{"normalize_top_k": false, "lr_router": 0.00102, "norm": "rmsnorm", "beta1": 0.95, "beta2": 0.98, "batch_tokens": 65536, "max_seq_len": 256, "max_steps": 10123}
Below are experts of layer 3 (counted from 0) of a mixture-of-experts language model. Rows are named router (the router's row for the expert) and show model dimensions 128-191. Each number is 128 + 32 x the weight over its row's rms, rounded and kept within 0 to 255.
After each expert's rows: a language model's description of what the expert responds to. This comes from a sample of Wikipedia text that the model never trained on.

# expert 9
router [120  76 138  86 162  47 109  93 106  99 147 142 137 115 106 113 153 114 184 119 138  75 169 114 159 175 164 154  89 152 142 155 124 142 112 115  55 123 111 149 121 139 137  84 135 111 116  98 126 113 104 153  80 148  96 166 142 104 147 156 120 118 135 119]
Numbers and quantifiers. Number words and quantifiers after the or a: two, three, several, different, new, plus opening quotes and parentheses.

# expert 12
router [114  90 122 112 114 123 129  99 104 101  99 188  88 110  84 109 203  97 167  98 119 191 163  81 187 197 158 117  94 143 151 145 106 143 109 118  55  86 136 152 157 117 136 156 123 138  98 113 107 116  84 145 121 116 112 137  72  86 131 132 112 124 181 122]
Past participle endings. Past-tense and participle verbs and suffixes (-ed, -ated, -ized), e.g. won, published, made, submerged, often before by.

# expert 28
router [106 140 168 185  85 169 124 115 126 132 122 195  98 103  89  89 114 108 183 125  89 140 171 115 168 174 104 171  86 139 166 125 104 168 143 136 137 128 163 141 181 118 135 121 135 118 125 111 101 175  77  89 162 138 118 108  92  94 123 130 103 134 118  98]
Capitalised name beginnings. Opening letters of capitalised names and headings, often consonant clusters like St, Fl, Bl, Cl, as in Blaylock, Crescent.

# expert 27
router [122  90 127  84 110  58 104 110 148 122 118 144  85 132  90 100 110 130 193 112 152 134 144 169  89 138 151  78 112 164 151 160 129 158 116 100 142 135 132 125 154 147 161  54 159 143 107  96 101 150  84  88 101 132 144  85  58 117 133 130 132 123 140 132]
Section heading markers. Wiki heading markers == and === opening and closing titles like "== Players ==", plus M and D initials.

# expert 29
router [122 115 111 204 125 165 114 113 108 147 115  77 184  97 203 100 122  98 156  94 118 208 159 121 192 165 138 143  99  36 158 154 120 143  99  98 169 118 128 139 172 143 142  59 114 120 119 112 106 142  92  90 174 143 103 130  85 103 112 127 144 113 167 105]
Quantifiers, compass words. Quantifiers one, each, any, every, some, compass words South and West, University, Church, and middle pieces of personal names in lists.

# expert 22
router [104 161 141 127  98 158 110  81 111 106 125 110 161 105 122  91 144 108 190 138 185 176 171  90 114 151 154 177 105 157 157  67 102 145 104 111 161 172 109 152 177 137 148 161  99 130 119 128 122 134  56 141 100 135 185 147  84 169 144 157 156 121 142 117]
Nouns after articles. Nouns or first word pieces right after the or a, often S, T, P or digits, such as time, station, event, species.

# expert 7
router [ 99 172 163  84 128 163 111  86 130  87 167 111  74 103 112 103  96 104 172 117  53 118 169 115 151 147 133 130 113 154 145 152 142 137 111 113 168 115 141 121 141 139 147  77 169 124 101 104 113 157  93  95  95 135 164 102  53 110 143 157 147 125 163 130]
Past participle verbs. Past-tense or participle verbs after was, to or he, usually followed by a preposition, such as located, held, played, began.

# expert 5
router [ 89 174 123 166 147  46  93  91 109  90 152 102 173  96  76 123 101 112 192 124  83 162 160  93 193 170 155 116 116 172 135 136 115 132  96  98 173 107 139 142 113 157 153 141 150 122 122  96  94 167  89  82  86 126 112 122  95 104 150 153 124 134 163 113]
Plural suffixes, field labels. Plural endings like -ions, -ations, -ers, -ies, -es closing nouns, plus = signs, table pipes and infobox labels like Website:, Genus:.

# expert 1
router [156 122 126 125 112 131 153  95 104 104 187  89 144 134 133  95  99 122  75 127  49 162 111 142 127 103  56 145 147 147 157 137 105 166  94 136 116 170 147 144 153 149 145 139 143 141 128  94 134 144 124  75 104 144  83  99  56 127 149 129 164 123 110 128]
Coordinating conjunction and. Mostly the word and joining names, clauses or verbs, plus or and &, and some first names in tables, like Robert.

# expert 6
router [ 82  77 133 110 125  56 133 135 109 129 143 108 106 106  87 142 115 154  91 101  36 200 181 142  76 111 115  74 113 153 144 174 106 151  85 130  84 121 147 135 160 151 164 145 136 134 113  88 104 166  66  87 163 159  99  99  88 121 127 129 142 126 116  94]
Name-phrase modifiers. Adjectives and first words of names or titles after the or a: American, British, former, David, "The, Best.

# expert 24
router [128 150 158 111  95 103 110 113 109  99 132  96 198  86 133 118 101  86  88 122  88 216 126  97 174 175 114 149  90 162 135 138 111 155 114 117 153 123 153 149 134 145 134 150 128 101 110 117 111 164 104 130 108 142 102 111 107  96 160 161 154 131  67 126]
Quantifiers and name middles. Quantifiers like all, most, both, also, plus middle pieces of surnames and names such as Wilk-erson, Arm-feld-t.

# expert 11
router [139  79 129 109 136  55 120 164  99  98 122 105  90 140  79 147 102 136  72 137  98  83 160 154 175 164 112  51 189 143 154 154 119 174 112 142 135 166 143 138 138 142 159  88 127  98 107 122  87  57  85 100  79 158 137 109 150 102 146 124 126 110  83 123]
Modifier words, capital starts. Adjective-like nouns and modifiers after the or a, such as high, head, main, air, national, plus capital letters opening names.

# expert 19
router [106 102 166 161 112 130 110  93  78  81 158 148  94  94  87 108 159 132 154 107 116 185 164  83 156 183 132  96  94 186 139 135  97 152  97 105 146 109 107 133 138 143 159 101 146 109 108  99 143 136  93 144 134 144  75  94 102 102 165 128 144 110 143 128]
Of and for. Mostly the prepositions of and for, especially after series or University, plus hyphenated word pieces like -r in full-rigged and -w in ex-wife.

# expert 25
router [113  94 132 121  94  51 112 120 248 121 172 121 112  98 102 136 134 109  98 105 189 175 163  48 181 151 149 180 116 144 143 134 120 134 102 143 164 118 154 127 125 132 143 121 154 108 132 128 122 129  94 116  93 157 101 115 100  91 125 133 139 130 105 134]
Preposition and infinitive to. Mostly to, both as a preposition and before verbs, plus modals may, could, must, and some mid-name pieces like Yanktonai.

# expert 3
router [ 93 106 145 171  94 165  95  91  83 111  92  88 121 113 145 102  99 139 162 113  80 166 146  82 135 131  92 107  87 124 144 209 102 150 112 127 148 182 146 144 159 145 147  72 138 137  92 101 103 144 109  82 114 158 164 133  59 126 159 133 122 108 111 141]
Copula be forms. Forms of be (was, is, were, been, being) and became, often after it, he or which, e.g. "comment was".

# expert 14
router [110  93 143 211 122 120 117 106  97 115 108 181 101 100  81 110 110 107 145 114  63 196 154 120 154 157 113  82 124 141 154 147 112 132  71 130 164 109 108 161 173 121 148  68 152 100 118 117 125 140 107  81  99 142 101 120  79 124 124 138 154 115 163 110]
Place names, W- starts. Proper-name openings, especially W, Sp, Qu, and place names such as Washington, Minnesota, Sydney, Tokyo, often after of, in, from.

# expert 4
router [104 166 160 109 120 152 109 109 132 152 185 134 135 109 172 121 158 114 172 132  79 136 103  63 161 153  84  88  79 157 135 158 128 141 121 121 161 152 152 123 132 145 142  87  77 101 103  92 108 169  97  67 165 175 159 126  85 147 156 134 154 120 172 119]
Comma-ending words. Words fused with a trailing comma in place names, lists and dates, such as County, members, 2014, plus lone commas.

# expert 10
router [157 111 128 114 118 159 129 106 115 129  93 194 112 119 115 132 172  98 168 135 105  97 182 171 150 146 142 199 107 179 144 200 122 162 120 114 135 123 126 135 138 143 140 155 145 113 102 106 122 134  79  92  79 139 105 134  58 133  85 127 158 108  86 119]
Word-initial fragments. Hyphens and first pieces of words or names, often V or F, in tables and lists, such as V in Vugar, f in fruition.

# expert 2
router [ 84 137 128 116 103 118 133 108 133 152 116  90  69 109 103 120 103 169 141  99 130 152  82 111 189 173 138  76  90 134 149 166 136 164 100 110 135 106 129 156 136 135 136  76 165 103 113 109  86 126  70  63  94 123 135 116  74  86 136 135 154  93  86 121]
Verb -ing forms. Word-final pieces like -ing, -er, -y and digits inside numbers, plus verbs and participles such as known, called, due, returned, working.

# expert 26
router [110 140  96 105  99  66 131 105  81 114  82  65 102  92 199 126 174 135 149 109  68 163 163 158 166 162 188  76 133 122 150 146 116 135  98 113  84 159 165 134 104 135 127  93 134 118  97 104 110 163 112 112  91 138  86 146  86 109 137 128 128 126 187 131]
Indefinite article. The articles a and an, often after is, as or was, plus another, part, and some digits within names or numbers.

# expert 0
router [122 120 138 145 132 135 101 120 106 113  76 174  87 100 142 167 198 110 169 144  78 151  84  70 190 171 152 170 119 153 152 181  89 106  98  90 150 131 128 149 188 141 132 154 146 107 118  88  93 150 104  57 103 138 112 110 103 144 162 135 177 120 192 113]
Contrast and negation words. Conjunctions and negators like as, not, but, than, without, although, plus year-prefix digits such as 194 and 9.

# expert 23
router [119 108 139 184 161 184 138 122 101 137  95  94  93  94 191 170  98  82 177 111  88 166  69 140 172 156 149 117 126 147 155 135 131 139 101 114 146 131 156 119 160 133 169 141 143 131 116  72 111 146  87 106 177 108 219 117  64 112 119 140 139 122 119 123]
Preposition in. The preposition in, In, within, On, During before dates, places and noun phrases, plus first names opening table cells.

# expert 30
router [ 98 163 132  92 131 152 125 110  90 135 173 215 156 126  93 124 171 117 135  95 147 131 168 135 137 158 129 113  87 144 152 150 121 115  92 107 142 155 131 140  60 133 124  72 134 113 102  90 104 122  85  96 197 145 168 106 101 107 122 148 152 105 173 101]
Relative and complement words. Clause introducers that, which, who, where, because, plus line breaks right after page or section titles.

# expert 16
router [ 97 111 159 110 125 166 116 101 108 123 108  98  98 119 175  95 102 124 110 121  82 141 156  77 115 139 128 137 106 149 148 152 130 112 151 104 136 102 180 143 174 138 149  90 130 105 122 104  94 160  92  62  94 145 128 109 117 111 136 134 147 129  64 123]
Subject pronouns and auxiliaries. Subject pronouns and auxiliaries opening clauses after that, which or a period, such as it, he, they, had, has.

# expert 31
router [116 105 124 107  91 162 107  95 124 112 166  58  93 115  94 117 135 162 169 123  93 155 134 111 161 147 121 151  97 134 170 158 121 164 127  95 130 152 177 143 178 149 123 208 133 116  97 128  90 144 120  79  85 162 198  80  94 116 152 156 153 104 168  99]
Location and agent prepositions. Prepositions by, on, at, from, with, against, along after verbs or nouns, such as addressed attendees at, run on.

# expert 15
router [136  84 153 134 226 161  96 122 129  97  70 107 104 103 124 117 127 117 154 123 107 172 171  78 174 184 159  79 115 162 125 124 117 140  95 126 112  74 154 148 140 146 158 181 153 132 138  99 102 147  83  73 107 153  87  99  56 181 148 134 149 131  95 130]
Table numbers, family/team nouns. Numbers 30–40 in tables, nouns like team, family, dam, married, and taxonomy entries like Kingdom: Animalia.

# expert 20
router [101 120 138 104 126  59 106 121  89 114  99  67  81 123  90 136  94 101  82 127 115 181 145 199 176 167 116  77 114 157 166 158 126 143  90 118 155 165 142 117 160 128 132 142 128 120  95  87  91 153  88  74  81 146  96 134  66  95 155 148 130 110 129 119]
Sentence-initial articles. Capitalized words opening a sentence or field, chiefly The, A, An, This, When, With, often right after a period or heading.

# expert 8
router [142 112 146 101 108 154 117 114  96 128 102 186 105 106  86 108 102 106 143 125  80 100 171 118  95 173 134 112  88 121 171 190  93 139 107 142 129 154 121 150 162 151 150  87 163 113 118 110 134 169  86  79  77 151  89 100  80  95 149 134 155 131 103 127]
Time prepositions, word stems. Temporal words like after, before, until, since, about, month names, and opening stems of longer words such as surpr, mist, witness.

# expert 18
router [111 136 145 239 126 124 117 118 113 136  86 119  98  96 137 131 104 110 173 112  78 125 175 151 169 156 159 166 185 151 129 149 126 105 102 129 119  59 119 155 106 109 161  88 166 110 108 150  96 144 133 118  90 129  90 159  67  84 141 124 139 116 186 118]
Word-initial fragments, noun heads. Romance particles (de, le, en) and word-start pieces, plus nouns after the such as use, mission, music, title.

# expert 21
router [141 167 105 145  88 101  99 119 169  96  89 226 114 124 144 110 114 121 108 104 163 163 145  52 137 151 140  93 121 141  87  91 124 138 137 125 163 117 143 151  85 105 158 134 126 116 129 101 105 157  90 134 154 164 142 123  92 116 161 149 140 107 167  96]
Paragraph breaks, sentence-initial names. Line breaks ending paragraphs or table rows, and capitalized names opening sentences such as Peter, Frank, Fred.

# expert 17
router [110  88 141 139 126  81 122  86 234 108 168 108 117 106 181  98 111 139 177 124  57 211 153 160 183  98 154  89  99 145 145 166 124 138 105 116 165  88 165 144  83 157 138  91 128 118 108  96 106 148  86  98  98 124  96 113  95  96 165 149 141 111 177  99]
Possessives. Possessive pronouns and 's after names, such as his, their, its, her, plus object pronouns him, them and New before York.

# expert 13
router [ 94  95 175 150 114  99 113 101 172 208  64 165  84  99 173  90 136 109 197  99  92 188 164  90 158 121 170 104 117 173 131 140 141 101  99 102 127 158 166 124  96 147 152  96 151 102 132 144 103 141 115 112 113 138 120 106  90 162 132 156 161 137 116 101]
Sentence-ending periods. Periods, often fused to the word's end, that close sentences before a new sentence or line, such as group., 2016., outcasts.